config.toml
num_hidden_layers = 15
experts_per_token = 2
d_expert = 64
d_shared_expert = 0
router_score = "softmax"
normalize_top_k = true
rope_theta = 10000.0
qk_norm = true
init_std_o = 0.00454
init_std_up = 0.0249
beta2 = 0.99
schedule = "wsd"
final_lr_fraction = 0.1
batch_tokens = 65536
doc_mask = false
Below are experts of layer 3 (counted from 0) of a mixture-of-experts language model. Rows are named router (the router's row for the expert), gate (a neuron's input weights, with its number), up (a neuron's input weights, with its number), down (a neuron's output weights, with its number) and show model dimensions 0-255. Each number is 500 + 50 x the weight over its row's rms, rounded and kept within 0 to 999. Numbers have three digits each.
After each expert's rows: "comes after" lists some tokens at least twice as common just before its tokens as in all text. This comes from a sample of Wikipedia text that the model never trained on. Tokens count by the router's weight.

# expert 3
router:514539451500532590536596424555503513464513526491486531518489461619422527495531473519480597451553528582462536484467525454451467527577507503601468563437416399531416464470552598458476506513541545531607510518444482432552569442526496493543568436454452545448452547521507557526453486447461497570593534465446515481450404526533554416477452550469576541537479423485520470508461529450480505379527500577493521472448507478547560469493493476519551533509532483516523500503444480444516491453386503530434470555512521422418513556502411485467539554417428451528520412490390529502469469468488446473484498521541463505510527516462463469474479440446573491481607465426343424511456560569545449538439451559608479390493473489592524518433482542517532588526508455524464642462465493577542557434465482
gate0:485486496541499535509458508476417469510482457466510409524484473478480554443607479590488506477419513420534503426435485402542465487527520538446465455486551490466536493488521526457486446472436491496519489513449441481473525503482475441524512406504452589474523599441514466524607483423467592484582452495465486499436568519522529563476381469558539518510474469497467394553477435473507528479530521610470512473442432507481501508468404578535421514519522475414533536631585615391459477423504515513495526467586511566481470595542454506436448521494504580431545432441502438538422479455574652572508496426445544513493511499418503485437617510504431502525567523437461542486530513564510475508502446538484564470453370518485569505475551440465530502529492396487426485478504598420550515482499373
up0:503512486548487512562501474496398458509452463476469449588482454446425582435661486651468528494462553438523510450465504357527450542555500528444480482539553473472533482542500512471421458401477472509512458514472465485470534492455472458555534383485452620475552564401496461500567486461431556515546411491452495494499560549550550553481391447524518460535489431508467411519528449458486524457539488583491553509466416507433475533471427448521413499583500488438540504564541591449502532438507563507505545485596518613491465642550441559488466474508511574461504442466467423558444397486543602552503529375524549511508555474421491522447611509523369541487549504424478521483494506516483496458472520538463605515437460495476521499459548465502482473511503483477427484505517524472538533518526427
down0:566538493510406406524523526472456411436515503481467581465508519494432576464516473560498540514498566571393543470448516463501473512490418462457524555452525592574448502538511525542433418503504423464570484394469502488488435424495463432463502441429522435487684449483503485470507547490575484502496521523479506475591478492495475560513521629503531481546503579555506537583518487437468492572480508475549467461495455511490539477458517476511543522505555492480441479422408542463582582510428595523535445469546490560571533494451515483461513379530490483510435537562530429550537514491440538432432532501555636449489533474512471627461520564420484475405489420523518516344488435427510554461489510469563433508472545523424411491532493541523513428565490513538467464571426435502401425530498493
gate1:556522461475532596508568441519552481528412446541445439456454404499602460489508600543492447553513486436539489464485547417426480431474551522510522510525574447548530524498487505514532559519542627531501503531469495501569555510474512524501461449587508550524460420607444423484488486600507489494536491510490518470429561413422533495467547511519454498418452505497616387498452537501477549424541549599515494421452485484446524514551552496501464456599534536527512545498471469530497409530496444467391600485545502509440518493441556491480517490500554499580502442489578562533491414427482520511521452564526473589603522522416603483523535444501603457470599563476511505543465445545547521526513471516589597601594533510467582515560522411422454546483529447438433530548626520482492440501472505
up1:476501424513527481522521475587556473590389459500581421541428447475512399570495598527518459568518503434522465502547447471445517411493514580547488492582608534562662492472560514504448460431608521522483455528460616502551562470505521508508460628506467433497445412627472375487509481537444485511516526552529545493420510492471505508491538425512474448351439496493540441465524535530444513487513420547473515551454446502423446533580522561505480394511464554556475460455468523535488448583480502473458599463551573461521559484463571544446479534519469509596459453490457487555506435475530473540486479493518479512536485598502497526512447475572579467494505589526493552565509501554532465541501521485508578593532532481435563553492491444489506546505489444464500474599577450532488571440482597
down1:530394584507409502478519526433496541423520495558550512525493579525343486399472394467449524524594485503528573479450500567475512522482527459475426508539466528533439478547416629538473500487442491443501464545463374518468475512468646606515531475509491553453585502495491455530529519533496529436533536495467515576492409438513452437469605550522494571548437473411391548481511541572471528522487559541622549401531408493476506496383504506525459520448499533529497568462586549459495508473497553530508551510500478508575505452495514499470498495541474590492551533504470519474491476517559521503453480511506632473544472450633630475526548498407537502539439517519512539501523514374561514507509434507422533432455464489542501435556474493536411503447564487503527513492464438549476563528588478
gate2:452482526506500464425503480601513478500602419463471390502436458503496498493478473385500468520532455498500491455460557418531501516493512482600465487520528570530503552484554485568496486488506654551496502450549605485471507468498474566503573515510539535383471552557500561461446466478452489538574454470527587476517515465524502503494543584496506553417531444475526474489523344482509618400581395495479429530457470556548503476503492587518435479553558530419347447447528521455495423548507494568456587407499582397484480413482423543491419493474574489538526499482475474489550475548550420428485503472500517536526512581504490540505529458447482547357532513403559535494537510561498450528507476495566548515536542502437498472501581533568548475500455388546480532473595479605500519535438500
up2:485497474496513432451498484550511470515546415467536461533436507515513497486555399464509509497510466505487463487523525461486480503491502486557480485573516527540447575536530466511475513457508576532481459480598533478496492476431489569557531532493601547411549543532528467441404479391373449509570457497555572510433500503538526499474441551462484525538478507450486455531510376457511628466551413458471438578480449571491486542527525589619483449592551571489441527484429457471482447490494567522463505532444537397524481413474436517487364509457529542623474507514467525492515445570487393473515508371519486562502509672479523527537535410450420541368558479460580505503516449541499474548511520528574604560554515444470450523437520522526580492451462415516486540508594444604471497479518482
down2:556539500554475450478474465488494574554589421578408497469520533512471482488536512436516529498499499603542602434524483484455521619480426475489432509521525564572542535490353513484525581525436520441544506533454502473504415589419470489491588405471532477480568467454548497530523454511535451453447544541459464490544507535466472448462548484636539525506428477574424487609523651516384570516475572471563480467480479552482523511497498466575471501444513534463542555538539572501524518472611546471473566458471514534554506448495547375483497556507526505525501530469513512618468572548474615418569492541564508512487546413542522572506474540557475523562469503513490422524511419377568532501483495513382505503416418550441514518532537485473466385430527493477501501452526487565547438484465518
comes after: " | ", "–", ", ", " ", "| ", " ("

# expert 16
router:457494568517556499541526506482524552532442491520522511477433511458562525487470521520551576521532552521484462483535469530570606464505549449443537491455529523512469563500424456448562505480361499410564503563547469516506532471530429452555466473472438499569513463456490489538521447569477489548523507505574512573394560452378517439380510504469502498517480538468488564625495463482471511441465459562501450557450545397498549492540550574437479461446495467446511368444578488509514423559533478487497487446494470517405385528459478521625549543488418620412472527471491596482529486434524496559470538515525507610522458444499571516394528530453524512565497572501574590489434428541508474466476407513519515560522482429482437419509611494576484476509397477385453487582527586540523495534541491
gate0:482601411529474489536466582542464549503520460513470571537449400543608408570522477548484557448515512512497482402455519496496420496501510478511525579576453449476467381447552570482446480500576510594569461537510508568505510507568468468556532466519458501466484558489406626494526505420452493529577471471466571428497509472479555476556453400504511487494502451526486652530528505489463548523547466533517545496411533443400497529515482428527491432477488508607484512479414531518459662486428437566549558545478559480528445530448456535491567539472591474470483437564446513552448476468511507532624520549435501518480494500473534419500432422473476488492438485516466522509558465568484485521493534491431534573544403523591377486554503501454514539444470583515505534510392475410525432428491562
up0:587569553547574534527454491542523460465457507517493508528485516558620505475421577531547566528452545521481484490541515482443386506447483551516474576507556457525619474524437527506502472478520497584442443591491459441460501432438534510506621448451563465530544480545567507456533474481295496547502533518493550539592571540457438513496524446488440477475488564419568551488473524472419507494502376469539452449472500510501550486464542428459503501534389478580570527478349424521504541422461502506497505499454560434485453542503494499494495516416529405543500522576432505510503518427495471546558561514398483557468505582561603562567439526526515530456534532515459451503488503591477515584413475505545414572528460445541456455548482460528523534412466528463445510513421536410499408493525532
down0:449476509488503495418478562456448474477537479497549540554509609428508566544391480419522515428493492524529476509498542398459536493551445500488541559463570591503533520466552413593413472562533482527484418423454546465445565470478505475479487404430472438466482484468441561571459505505575511532489468570527454506572531583521583551490492581464535518549459507464595497435624593415597537533547500373472401540569554562571544540452591542515497431530469518520516433503539517521577447526455544476424514524424546502520521475482516457497484435503502484480429560506410434533558515604517517466475444522485561513492577471409545484493414561541603529493554452609584488413517516464565550463479432476528549550539540505442489487528525420481473459554498457527431549495545518412506404537502549
gate1:427517432450444427491475508441422530493626444548503559496463574511408498430573555504487380380500489481619500422523456594492454448462416549478542503461499541594439400480508559456456530545506534522524459508507540435476403490583537424411447466457463522583468470431473468533509463436527573358530441393533521513503524566498527512534465470477466515490523526464447455520634344459524415500455552480534523535545531410426518420454501499440552542475440520472453521512505513535515501523619513480470494505527551521557510454466481514464603557487528493503490482507461488604590567523431455587545479591542519470469407500511519508490482558497536491485488513494474489465473500497498561557475558452478593439541513505488447493608522554467564501515519527512545422389424471486494560484515528
up1:443500520564441493472543453441460515526511424535476533513472512514473513524569543635522465493531542508558508466537536539470464525522455488518500513457545430554459523566512497475477471537491483582510520527514541429633469467402538470478479512405509473578539440398466461473431436505445578492519497492598440520467516653514565511514490517501487465527448476384511466558548473518451449555497538428549477505549509411480538538432496451443447532445493467508541539471483554544570511580448613526439452591512494538499385444507432536544543447437488384639429543526434479515584445470452444539527573476506439450440475442525525555493396649465487494496504519567501475435423504546483465515401490412460547476454506358519457470547456538500529465532584554492552541476496456452491504539557602
down1:474533529486468438481507467464547583506495457510495657489531498537421664477565520469522428523490573467535507534539485515525465570534496456467426501497565462520525422494491533429393424476502501535568473500588591531572496542456477517469451466305554516534522483517523587581490455472538590538487438442478528498536477536497449510517443448455492443494536474410494540512541475485471529456492485475562548475563515378529510508494460507492442480528488543488446543549561447474532590555442557508514459526484484424526436529514466443493520510486583485444479428667444457502616546419470436580371525467465508480419499514517457523498493494500499561394536444543539505546442482489498498531484627459486531465446448466531440512574584491474440526504579467506502518436459564444400449499586584
gate2:438470535521460538498526442573451565501384426436517459490561494430514561481567553547540444485403530534539517491540507539507528529517495443485484510384463509429512564567463448570501537373446483500502502490479394424477395426511478511496478430479482477459467510544344513477434423482535604558462456495526434506498518523431491535508504487519483499509471594417493561602501485454425513479530435507574421527592488493474500582510536508522480518466425529581487463452471528421495444541404493440385495474512503487513377522526530542487487450546504498502497566491512418619534498456538536585533606433489475603431458477566506379484461505481458392505341518528545573544531492504480503530491472404540456495403422499438532464451566480525464471505460546464492466495429511524498497516552449
up2:486517424498510515548482500367449528522567534546491618538478588529450456411450444481494505524554515491518522513416466500461444503430545486533518485505467525578474418418526512448498436542541407528510570536491622470534602557511492426442557612536513536495615528457583538455493551473438397491520547479482537510554509506556472501466482521531496550495470454460517438491512457576508500497469522450545543519506555414614534403464456530423584455445590421480509552594525451543484551506625508506620509476434408566525495415507445488506570527471538549450465440489512605385526479492500511421432517519492483470536539516488527642541498463578550608468530528424497365530421512494477544480487530515459552501512570496518413475572452422414554536495501470504477516511513506491510461524493518
down2:476514491528477496521371558448464534464495439420467538525487541493475545481437512402535501490453467551538478462447479428478542377488450503409493392524542506551420277514419461537484476507623527481438497458563511521475543547451531539434454549494535574497591434502498515527542578520463438479508466434485608552601431564579492513416511559547543487502459466519439446412480503508505593536528496523581676565475484491539463538505476538478542418531566498502440548501544516524557485459577512526517583439516462478484465507506484460434496527498428506521459461548506519429570518546476542467632521530496416484408550508519560515548550599457542544445438460462526489530487530489483540501519626503534540520540533499454506527555492456501483407488534465502510524413511529490564405452435481
comes after: "\n\n", "\n", "==", "===", " \"", "/"

# expert 23
router:512503526526510443438515468573459526448507482511549497490496401456501459432572510412533498548543592458463471445561388568482498531471440469433568509466561510565395413512431576438501584558502481478512463475454489428517450497544474544551518535465638476432514435507609437443468516541585463458492473506459524541427478503508439530561458427530493551526478467451586512437452473469472549521523424425520582576472495505450443530454422451529494389543515476539547464451538437571416628544580481526553519537441474562568552497513482489436547427480476482547544493453445421564456476570502527479479399470507584509551494504534491575473463531540562429477462459438575546569529532491486454530497575611512495420478460462588472550495424582557483521517502541559575629515556474441568497532560507
gate0:452493560450505418375599538395481582484590487518555469519467521458520525494496494448504462477492531481424438523493463384509507502530486510458453570453520585458498465518512480373501514553558478561497522489502495443455488486459514565500453426542494522424413496525494507511487526488431524544455459461556528493435526469436434572453470472523453567469448556449427421553451528457628454569513479531454589596566538440545512526493440464508562484507408478555460563345548427463526520480527456499473503412446522561407501471514530471491546461533465495548551590525562501429609587554531447504443591563414543553501512515611591509437485513564553508495493482485512525562557538478456523517568533426527433539500528503572528670552550508547481464577469457530467415516509520544514576489531455
up0:477429548426484462461549468511428545483544470526591486530559514460594594579507496321534513500455540568455483492517386502516511528512501527447441562527511597427464492538561500458399494463523372528475494495560474450442465462386457547522477441441480508361471547541543488470461502504479472524456603491552531502451649460449496480458430551447509512540498502499519455486436552437500523399498376535511491648525489481525478567489464515591482464501470520414450485473586467487503480595488495538514499503393489554422546429494473489500599426547457518441480567533505481504575529541575397491417512584472589569490475520541526541536504504600576510545491519518518495512497501572453506453547494485405455425494494569486461509506517521546442451500425419521508436456513528492483518542476443
down0:620487414425540481521532521561521586425491493471513532490433509510512526536568456512502551474401517516462467483483562490480519572544455508615461569475487419357466400446533494417474521496503386516558538524500456442499428450432619450660522402427423571532513483417545471530447452484512513495514461531496413463509570544460511505521501519525464406507546515486599481454551514526464466464496432448545476553566551403440558570542510480486549432458487485403483594506523552547491514496374530573534506478490526444496477526548438563524491449467539462406562454435502523510431523446569490424482453451549506524531407421464562587565508521623512490523509571540515477447481450524380432467501504544568507474553489570533536507499551538473435534473496457505573507534498472415523510494504502
gate1:508471519555510529364517496514512523463527505468480441518577475628428501434490553526510506545517447436518474506534523475553484505501561467382530446518446556461387490538502570533480410474602515463517508478571515484454553505519480494476610504625431468497401479510497497573497564510528525496536409443519519516574555462604421462504510540495532545519510502526433462507456512571497511425465546439484544385484480568542571373503542475465438509448526397503482405494534496493455525458618434506539596523493459423460435459474500542511506578460498548456527496448543570470502452478484480494567504550580439531507449437558557555506475453427488536547471520338361577436464579512415525496556491545428506577520488440465543508561546422501598545503421528483547482479497457587520549506510506
up1:497502417530514527519469551498464477505567538425564480618480511456478461406474556535401427566483426564479585560480453484507484497365492515531488361542503535533459444425501570406549554445552461453434521512469544454522516543504466469446495469621461516439557531380487527554455456438482527587596585423486485536464528448449479581530492493480463509517505543567539525518414439434535568541580526523417500491484478478482463533609441507554468538397465399419486520420555530468455541469461393639503506465458549584534458474433431479541484473421532480523561522490544427507488507489536465466519426568473565479499458568414515516509541551500564476466477506515468492491526445494605449456530515372538518466437487500510525464440470502461549488430530573441515497450433476414515507471441480
down1:489475456481549501518418493603513512463539490364508539468490542517491449471434466512467469555460495524534587502524523374518574485494471531480472356498540468523458522474520413498497508480557454492593498429403520538517596562497513479449465440575440430527466516542552540545541372502530521471567414544537398460458460483432483494546561451458394426478549509448394596569517443541530503502546488578524548470480487541496523459518554515476508483491494421484505522459472590513556468480522441543595476458369512599460434425528494464463494597376496420488521473471443511545511483351493492494507468551416552513492462533443518446456505613491534463393427569466525456568548547458534581473557534501497527512496478541513523522522507556585498510427554494454516498452426509493576574460585494
gate2:492532500585419575453518520544529530413556482422574519596448384506374455544567608539562515606473559340523532495432482521475473480520477522501561553589481495560397423476597539493516548525562516493533408474415556494503486493586533595488533587566501510635520447456509501436507529508529451455565502484463439411517451463474512511494499449515446498537423467569505489480532524518486431459527581443459564469465447493427491562474501471369536511578539424469547518419521509531459562486571532491504492518521517485477557547432472407512409552460466454545559476486544482543396519478497626433574538491516555543466518557578462459516551588464550460543547433484521533397525553404493529511521478537487492475493496546481483462518505563512572526523457525552531579478481522498450523548522500
up2:563494439505429536497496428534557444444541470457498575555515387509420432505489503495495497554575492405451481557526472566439535455463523467500511623516483526602370485510592544468515521523537469488559452566467532472523476450524470581474503626507580465557524421527513495411436572562545477436511517486447460481424471547519541574540467453455457471529371448536578589483400492466458518440520474419498506483508532497412463539430468436366519480522472498498567487443573526505467541521508497470461507480523449444527569454506486516503502534481475471539458439478559491544458500522443554403480442497566525533505509523503466444519490582543459424557508396447588459428530533359505510568477553622554414412435477427541438439512452523541488562470501557577541568510511483430490530582542491
down2:475483467470560533493447432532521430468425441470534466544538538530551529509448362482504532402503493541469563617537407489510539513550519454494465484427474493513519564449542487538524502475502430401467484516542360478508572530420442516507466526507514519461461521508447607487526592501523511357440437545507551506560560507543495505573473467452506450532527449481520485448461454525466518597504459522560518463454483531545477509550536459472517537468486609521457490456478446500425446487421517443522501518488471581489555435607543522569533378544407519494503453470523566498637518433466503596446422506489525435519531519423555461650440432429458568475578518405454548504622542478453448528533482555569508554557530531498444538518450555483534474534586520504601440467421535471560493488506554
comes after: "1", "2", ",", " in", " of the", " in the"

# expert 6
router:391412509481564522502502441507567431475601549485473471419518538491550453417420474474438523433495466520435477516562502577553481524470430573481558532429480467524453543485509505421592545482395421586529561472528490541492521546513543396404491577561521499423449476395510484515483527488559498381457544600508506538420526479523506627457483551591550422512553549466487522444427447479522467541505476492563491601522484525451525502495518510412476482511456503499493418577607566517476497547479439507470540573488462475523491486520500490501466485593583523458519489489479471447511471544423454499436493508460524530535509570475464553376506503527496526535511633430493555437520538403484465463571435421429514514503520558468417485597466577578497424530390441572416507489463515563557531499451457
gate0:600470433508432493555443544452519534566452495492497572469504560417437539506507464458472459540560516493487429595482473475489550542549511428488472474612479508579487485482511472422506408488619489318520514453498587467586454482512461520422527509497525466483462593427449474474450486417487523541546499476477528554453527507466428543543494466492429520638494428496442473493530418518497580420527580518480501585460531467528505532535436597606463423534494533499426423455569547433482609454481474450535496456559443579535568506478479524574560454564464601461510569469492535536622389460529501429461483559523558491530484506424496528476546461476474459523518528520561453576486474576517574540491524542513572477503524479430464525563480519518499565529546513470496569449547497475406643485507530
up0:487488493501535428422415533531603466628539521496526499482442633427543486464381482483528426468544400582429500433594549498543631453432490510500563504518554500542460521521392395556546466518430425569524463515431462572534450459535416426415513425552482491472511556449455383458528455516497553486544562504534501558493504522501488506523492461562487477599456517537531435431496397501528536552505492455497473478555485397527517463467508540484507500530576596480452454497531541503489499429503503437513449491478540471400449512516389606564619546479542633524484549477602523464496540445505378531512512449546518524508507451477459574476491474519500475417536523502564488506524556537538461495529467547475439543543470498521530481516590558492471447459468455522469456519535547373446467501533515
down0:455501461540463549435511508396586476567461511525454387516565481496389442515408478516514525472474489443426446501556633438524518504442508460440603524459477484530485507485506573488467416416563462503474432556492464489528507549494449479477533594570524480516536526404433524474476443372436423494449431541504522505424560443581466520452480479478351535454391534551549441429604548458474462501535558620596487467543478503480572500479546583481532515531536505539542486453492518481559599440461532544546465499528543471563507474514447556489466553543520510414498557579544479462356534518506493441508488492451477472496549424551533529440500546565491568497489481468439540614542443498530502571515499544549490524497574454452484471502458486511403449543516440489377493505461525406453558557522463
gate1:491488528521456380548464529487454508436546487631396540532476365458562480426511461529455538503431443555489492499579498467457427463512512556401546425613490483506389504500476556512447571539554507579446474547563557469492451490556551561579477469533525492454471572482525554419532554452508526521474451514468479476471440506482534418495471546503517489525522492452494523494485480445485530451507470513559503553494467487467495487433526530515479477522406534538453494507485515524521496600476491502427529512585479489549476564500519543530403444570466471486526477529379472546490400526474456515509495482519528421509448534521468423493518563596513432535615503525644519545526437576450542601576564476520524439506538418429477466393452525566521532497455444639477611647530494472453531506376462
up1:505509422461528510431568526507498526517426505421597470488510521618372482487535567487556354499568551495527481499337532512568590533526486412541476467460464573534529486468636435501473399479520473384580526482488546526589548506518442516385542587464473490498434481511444466511385491592477430517495625513506511569503528499416412546505583498529485531435521473567386420528483473541508439477489537479416504522486524504518516515522516521514519561513554536419464574510524479455491497572501507606530469508452431512490470440468520482527584461441520448453466476502547508540461567473554601450507487441526526580507497487490514508519469473460563559526438407486372486449494493493557517459440467501471484578534461461489430507570519504477536525509512497431514459386496473509463484503623511
down1:489549501514434469605538511521528540489476535463522498438523431450522547468418538476476503548459506489473489506549433557424464517533462466459405439513461493588544466398485503458435472571400515492424591520395547464463426552563511431554495513505481556520452457555465480537596551535499434526493470575530442498537401489428499400536614538500526475495527523467444466515501485493490453446520472557563451532453501457540573412559479510542457569505467417507562530479403457442452433507447593456410504552501417463527468458457478539522474495559558401527430481495616506586528500448552542455567428470510403543546507566465516418466547541459554531560499442461424528545492461553544437546438639495468549425489540538422450516429540603552503468418441484522475585483497492545381550480503489
gate2:583509509560505552491513462498533460487663445410430493492391454521561440457540478535468505507476463560462532513536513430573456406409483477420592551472565456509507508520492467513495528557495485564491512551540558477380496438528536480512541552496485443488533483486482679444539469483493552488529446517468464411542491508562496539496421469513501504487515445508512563498471519519536433457530492466535527411567454442442497515591524454476563488426419511553457536489576593446559585482565501434477505484476528453483452442536538495485490577550683577528510511456465487443497467484466595539513530481484553518501499558484525524503519506503461552515611533524506474541549546488459517562475549460525456546519468555577608438493716516515498499474508505558492461578487591423558586528393515
up2:459470414484467512517445521474484490560375621557534457493550602512482466568537524436490491448535553484536513483512489602427558575475510554588434448557415542574445533426489462442436487495509503412529538460508514523604532543502457496538474453510543548518460435507557437594493574519496492500437500467487536560488517501444508469498567545460539495526501461471499458500526566481461489495457535505469447527467532547511505529471546493489469475519499504478574503519452392505471468503463426538552536502477522454565499521473485492468567458427312455490512468600402478547537547568452449480489476495497445501553428491519493453520571514515520493592390463480377543472466430519510448446557429512436496561515560516434317541461295457498512494522461480489465516430586449549453391521563451
down2:532506511470507461522433546460504504469532560536464529448478595502433530517660496437499439544473508598499465445534496510562555568446515526560487523570482534491522303462428505526481491519506505449545499446482516556471554473529441503539541521476540522633501517523550432502484561513473492477460473421521531431508554544520503564575454451462508509506467498483528540503479565436454511540529535527440439442532474596466531501522476551446541430461404484524512540491489480522493499512541454455493462401458531498526475564380558440472487450473605514519556493448426493487453517553467472504763559494604479500501513539406527458466549538557520515541542541533441436517499412515517563477515441518458562454523442528545530489466586602528474542335500586466484556573429534531520557467519497
comes after: " |", "\n", ")", ".", " |  |", "=="

# expert 17
router:559496614550546493543491498563515569514518529480604549510512489392421496547502449535443495501409564535436571486493508546505442530540428497582383469556476449569546438479510475559492461410502472579581450492521654431498443462533574431549506522495501478455484485502471517430507541501527487569511529439384501560556440499561480574523468393494578469485580446474474571425581451448445581516509481525480515565420496517437445417556478504571472513512552417444519473526539472519550515567475556514540472605555474529548581522489446512615476435528512451518550501503443555615464492577547548549552560496559437414505552498508480542559553530479445495487422491547497511512463423446525458523458473543475492536413529504568490562428436546497564508511543601464564476532425468473387439510491479
gate0:339427495479522500536432462386524482622527346454430529450474564503451541466420461526519503500585469560510471507501483473514468526516521426484536448444497454598426493485385555443473544541452573456524509543468512573493555493579520506448555555473500480487386451474452540501529531509509575525485566501562520468477415517491500609574595460553464438471427486558499505485539491467557520511542476447536466491493472430481447515424502434475523505491573561481382507532461497557523460452592480438479555420522508484492554491487571512481544488500521510504471525492506399410489586580578537488549398422435503504434542551463553587389536488533580459527468541492491537507432476481489590671522520522491465378534476456534535544551465446496524501481479488456482448409420480523544505482485522
up0:451478442514531552530574509421486484571432540532473520433447553502509542503400478543503457524594405477483447521534530574521466557571502482394583435518572495481531533460400514442476585518493540518456519498537538479447581484413502508448453585497488399484497438512548539590373535512441572516486502500490484486536494563488624545491482491476537412525459490489533503629421435512476484453560429563543496445526526394560564605543570392500490479425481552496429455525482532452503503520534428457495554520330485441568451413495499551429479563512462569456426521449471500434543535445479482521486443582520511497484505506532405493478503496469583497569461465464527550534454547525472512478481533503456508557604517510459650516546491486474488477456469417499453408484483475449629477473518503
down0:482551496456622585445495451557489486487556491510570480356477486626576571489557423474538462546555452500533461488486505510541488485622487453503569493380456461548583549525537558409525472507482536479538494634546479474360516474479525644643415488544567456523458455429521447534521576543511462432410536489496481520468500491455525507524424519537460529584420475569496463529354520441481432525475479546541531544425478444508519492482549522467471442503530471461542489502505480581443548584497433529496507457478446536519472457476453584450516518551493503473466449511547486504540476504511503498363510532493446502542501513513471534507507521506479437603451491468501389489524450483511459382550428457468498439617481416521535482461493530511493515495517490564497391520489438404462496472559557
gate1:443473552422599415566397461565474448451404575546471484518439542377447501522512595564512469445448504382516445518438475462539528496487422519422453445506549481486571462461542442472545494466506421514521500549481443640453603571508469486457437476493475485450509482594504391577617560502468497512485473506499453567551506498512505475465418427514502451521453540517444470526506436472498532463521490485453483389579511439468499506520546500558386397529543469544500436528457502526476515551526516459454525486584556460572445598513445441470542548531382509414584531506471451521448499483444540557519512453427544485565504493525509453500540425547448463590543452515506544592496501509498524561539509501617421507506449485468565489422465540469604489491472441566555498554510474468434450490574430
up1:438470558584548569509594512514582506477551546465520523476619437509542486513503409445502527559547554580462449481436558499482488502590547504447517436499428554513490519544400481557515487478535523467486496465449509482501515508628563560548593489551472427522530504422448507554475441438530524448478434503484453413484469468467591559536604550517476473566490504491474545506509581568495466497501439578514497468492599504610508507455435498499500579451508549388528528584488533493531443485496493637522519448540489488439560475485512480566567520493536504458445468433507560495517492498426498536471498464479578568470341577580507530462417480413477574458450538455519492482588473490464540563455466460508488494580613598426391391559576525445494522479474480484518436489442547510572553494460596
down1:453555550428597455579439426531530597512477566502516506481565434545505466488509516422548565460512512509456546425505608521624428441548506469386488558455533527559588509487498458445503541511556544388501510526483481497542516511406503555553464495584511458537556529496498462492488615526415386427557541476551546504480502413473539503466449453492453541450429527514477506530497508482502467520431557483542464458435481498581514505574517486517485429593527540552668506528484486516378482548433472483399584483576514465539462465551520426517461582566573448571522472510532481471429342501445495519594451481579477462602532489468497481422546488477505545533492464486532484540451507517521515506490540534498565473526592531580505570471522519508544460605465495489477502489517448501457527400554386
gate2:457444446465428444528490469511519463540550482530358489466531436499482540494492479428523523486454543605497523465497493493550506458578423545533483423468558419507523540452510591470556452555561461539466524447570501534497546494458505484470476424521560428479515550550506490538494433439558527516641464492472557473436506495515574586430555609510472497442591507480483473585510439544472504456478439538497507596448490596461513467457553545554477437524547433404430532578483556403447562459503462530450429459447490559462419544503392501582520536417470464501488417550490623507521519435549481438499492514464531500492532479488505482556545452371511414554521455442564520554585477556480503507516459403554619488497537440409495486491550488527551514545418406482551451471558521441457519459383444
up2:496475467499520481554521532497442461489543446528617459426439508469446435583498472471553432512495470429479487488470461391442583510453525526502419477493454549483435471538475598573502541546528544485499497573443492551437480519537494506541471499567578559480450497463522417486423496492476476507484412606545471458439420435423406436496488485507448597501452479541521398485508587481558570528600502527431505390522457449491434450585408432440440545452463542602443504450480539545413479526509514597441548427562565482492604516464532433435469447486539541511555563540533384509463415509539587518486464397471519564529476525561639490503426516578588447421487611524447499522458551448500552524540580471559457510539474594521484492455524487488495518494540507495464480517516444546534544502504522
down2:548464476580481512476562466482407449532540515496526466507462434424482525480475448504556610503383407480525433447534402402552474420401519495453452479429487528401505537494548446479429586476575483513495520499501423442422499515588476516472533547585519476418603514535465468518514433535508568525405519506588485497435546455504559535514492457538443521439517486503523411495450480527488533542539479576437485432587609434484446536600494525428484438433420500451475513462561385465501446567553456476383566498519564514487491522455538580479532546445505516450472486555550568392549475564543520473473453511577466598606497498530499475504497550449517490516519561572501566601590517555453590511485514478507590430511490486479551522485563500611514490552445544541464475508572511526497555475448446
comes after: "1", " | ", " ", ".", ",", "–"